config.toml
n_layer = 12
d_model = 192
n_experts = 16
experts_per_token = 1
d_expert = 224
d_shared_expert = 0
activation = "swiglu"
moe_layers = [1, 2, 3, 4, 5, 6, 7, 8, 9, 10, 11]
router_score = "sigmoid"
normalize_top_k = false
routed_scale = 1.0
balance_loss = 0.00384
balance_bias = false
scale_expert_input = true
init_std_router = 0.0331
lr_router = 0.000424
vocab_size = 12686
norm = "rmsnorm"
norm_eps = 1e-06
tie_embeddings = false
optimizer = "muon"
lr = 0.0132
beta1 = 0.95
grad_clip = 1.0
batch_tokens = 65536
seq_len = 1024
train_tokens = 381400000
steps = 5820
dataset = "wikipedia_en"
Below are experts of layer 6 (counted from 0) of a mixture-of-experts language model. Rows are named router (the router's row for the expert) and show model dimensions 0-95. Each number is 200 + 40 x the weight over its row's rms, rounded and kept within 0 to 999.
After each expert's rows: a language model's description of what the expert responds to. This comes from a sample of Wikipedia text that the model never trained on.

# expert 8
router,186,205,147,168,243,206,196,184,230,247,184,182,141,176,206,226,279,161,222,147,234,195,142,174,220,170,139,238,234,149,225,170,177,212,187,173,186,249,219,190,227,240,215,141,191,188,205,191,185,230,128,327,142,179,202,270,176,182,135,172,177,189,159,231,206,197,162,278,169,282,187,231,185,184,172,144,253,191,160,164,157,190,251,153,156,222,285,216,179,201,151,217,210,195,173,261
It responds to: Sentence endings, acronym letters. Word-final pieces carrying a period at sentence end, such as es., ed., ing.; also letters inside capitalized acronyms and names like CBGB, HTML5.

# expert 5
router,208,239,257,138,184,114,235,230,188,151,181,210,112,261,231,204,205,198,255,251,173,234,116,169,208,185,128,191,225,164,197,236,180,210,191,180,203,229,196,171,144,175,210,124,212,218,152,206,138,156,131,305,189,121,248,202,222,157,216,231,189,192,194,267,227,206,282,246,197,164,251,200,139,190,190,237,175,252,242,244,180,241,154,166,151,160,243,258,185,159,162,203,162,219,180,185
It responds to: Mid-word Greek/Latin pieces. Inner pieces of learned or technical words, often before -ic, -ical or -ous, such as heter-og-eneous, helic-op-ters, obs-id-ian, econom.

# expert 15
router,287,132,173,167,243,196,173,188,204,151,177,251,203,129,258,109,200,222,184,256,192,115,192,181,147,207,201,145,212,150,158,178,271,149,194,206,153,181,193,204,174,255,176,170,155,136,181,224,122,190,118,286,189,189,182,205,237,148,167,172,139,214,200,212,247,227,171,209,209,204,156,271,216,107,233,152,183,139,234,151,221,183,179,192,188,194,193,289,257,201,206,229,244,236,158,229
It responds to: Common nouns, coordinates. Simple nouns and number words after an article, such as village, town, two, daughter; also degree numbers in coordinates like 41°N 81°W.

# expert 11
router,188,218,177,191,278,179,214,199,90,171,261,190,232,208,263,140,259,223,201,232,183,211,197,216,168,178,140,224,194,205,191,231,255,138,169,191,217,203,200,145,212,152,155,61,204,213,149,165,146,264,217,205,196,211,235,210,139,158,185,280,167,206,164,242,257,132,178,245,177,188,222,222,152,157,210,171,272,206,157,154,184,224,204,201,220,233,209,220,232,214,240,219,180,237,189,199
It responds to: Closing brackets and separators. Closing parentheses, table pipes, spaces and quote-punctuation after names, species and titles, such as "(Cape sand lance)", ") | ", '" ('.

# expert 1
router,139,169,238,179,225,156,136,254,229,185,192,200,194,199,217,173,145,229,201,223,180,150,224,185,198,169,185,226,273,161,179,163,262,162,194,210,145,210,211,147,117,223,213,196,214,207,160,220,127,220,131,280,206,230,230,163,152,127,149,197,196,224,172,196,216,218,178,312,229,235,183,217,149,151,241,183,152,191,208,215,132,308,248,221,133,225,199,246,204,146,142,187,231,204,197,228
It responds to: Verb and noun suffixes. Word-final suffix pieces and common verbs in running prose, such as diff-ers, rend-ered, don-ation, began, using, taken.

# expert 3
router,196,135,181,203,254,216,188,236,202,177,196,262,192,205,247,204,213,201,159,269,222,222,210,216,225,138,245,175,254,185,228,169,239,211,176,235,190,192,183,155,203,154,241,240,106,204,211,203,179,287,86,158,157,205,159,172,170,153,147,209,153,182,111,182,235,157,256,239,183,222,228,178,178,129,194,188,240,177,249,230,226,166,174,160,236,138,160,197,226,199,238,178,155,207,237,209
It responds to: Infobox and heading structure. Line breaks, list dashes, equals signs and section headings in infoboxes, taxoboxes and tables, such as "- Parent authority", "==See also==", "- • Total".

# expert 12
router,198,206,174,253,234,188,183,243,154,213,185,207,217,163,216,180,216,232,162,257,169,182,217,236,140,116,220,220,201,158,224,193,219,120,126,177,227,236,127,171,229,198,254,186,241,232,171,219,209,172,182,179,199,144,251,205,195,152,165,260,140,229,142,198,233,144,229,260,178,222,209,213,225,171,194,221,290,209,220,203,216,230,195,155,178,241,235,277,211,163,204,199,241,279,198,245
It responds to: Surname starts, table pipes. First capital or piece of a surname after a given name, such as Mc, McC, Crafton, Haggard; also pipe separators between numbers in statistics tables.

# expert 2
router,342,166,200,169,228,202,188,245,156,259,255,235,182,214,186,208,155,211,188,218,211,240,217,215,259,201,255,178,295,140,182,197,212,215,215,165,118,181,237,171,243,167,271,203,181,188,136,183,217,87,194,250,226,182,170,190,204,169,156,186,190,190,206,245,177,187,177,224,226,214,222,247,229,233,175,181,281,187,158,236,284,192,199,132,165,245,211,217,214,196,222,182,225,227,186,274
It responds to: Table cells and headers. Tokens inside sports and award tables, especially column headers and labels like Opponent, Year, Cup, Northern, and the separators after them.

# expert 0
router,266,202,173,218,250,171,205,185,168,257,230,245,255,202,195,121,109,176,180,139,237,176,158,244,199,230,200,184,253,197,242,195,246,228,195,148,209,255,163,180,173,237,212,111,189,167,205,198,154,191,129,213,142,176,210,222,187,164,114,202,160,214,184,182,215,228,172,338,202,214,208,198,171,198,184,195,212,218,296,165,179,290,266,123,209,203,247,247,134,229,178,210,192,221,186,217
It responds to: Title and name words. Words inside song, album, film and show titles or names, especially You, Love, World and name endings, such as Who Do You, Hot Heart, Spivey.

# expert 10
router,225,193,188,140,185,164,176,179,175,196,164,253,232,205,268,148,225,171,210,211,271,191,193,215,227,244,220,171,241,230,261,200,285,211,268,252,170,204,145,204,230,200,247,221,151,182,166,271,160,242,189,205,169,149,257,202,258,201,119,289,170,246,165,240,188,176,191,272,106,242,223,248,187,209,197,214,133,164,182,210,171,236,229,188,220,238,242,215,160,142,188,172,216,271,259,263
It responds to: Line breaks, non-Latin bytes. Line breaks ending list or table rows, raw bytes of Chinese, Korean, Japanese or Devanagari script, and country words like US, Chinese.

# expert 14
router,274,164,195,143,220,121,133,224,168,222,160,217,139,224,253,163,177,165,220,184,193,146,206,198,136,235,171,222,229,200,185,215,164,213,210,205,186,230,174,248,203,136,223,195,195,149,154,165,179,185,238,271,194,200,229,202,220,171,158,266,223,187,195,248,185,163,175,272,173,275,160,185,77,225,245,179,307,157,200,167,273,196,165,110,136,137,229,214,192,120,187,218,231,219,193,214
It responds to: Capitals starting lines. Capital letter starting a paragraph, heading, list item or cell after a line break, comma or pipe, such as More, Major, Gosport, IRL.

# expert 7
router,227,198,232,174,193,147,218,164,230,157,219,255,177,150,214,188,167,183,230,210,198,145,197,247,243,178,250,178,256,104,229,188,225,226,263,224,139,263,208,188,128,204,156,204,84,187,252,170,201,202,162,160,118,179,277,135,170,121,187,235,200,213,118,166,172,186,184,304,203,270,152,261,180,189,262,226,257,137,250,246,157,195,180,193,236,234,266,212,141,228,250,202,198,300,224,244
It responds to: Accented letters, foreign names. Accented letters and letter clusters inside non-English names and words, such as N-ür-nberg, Z-á-hlavová, V-arah-a, Ta-oy-uan.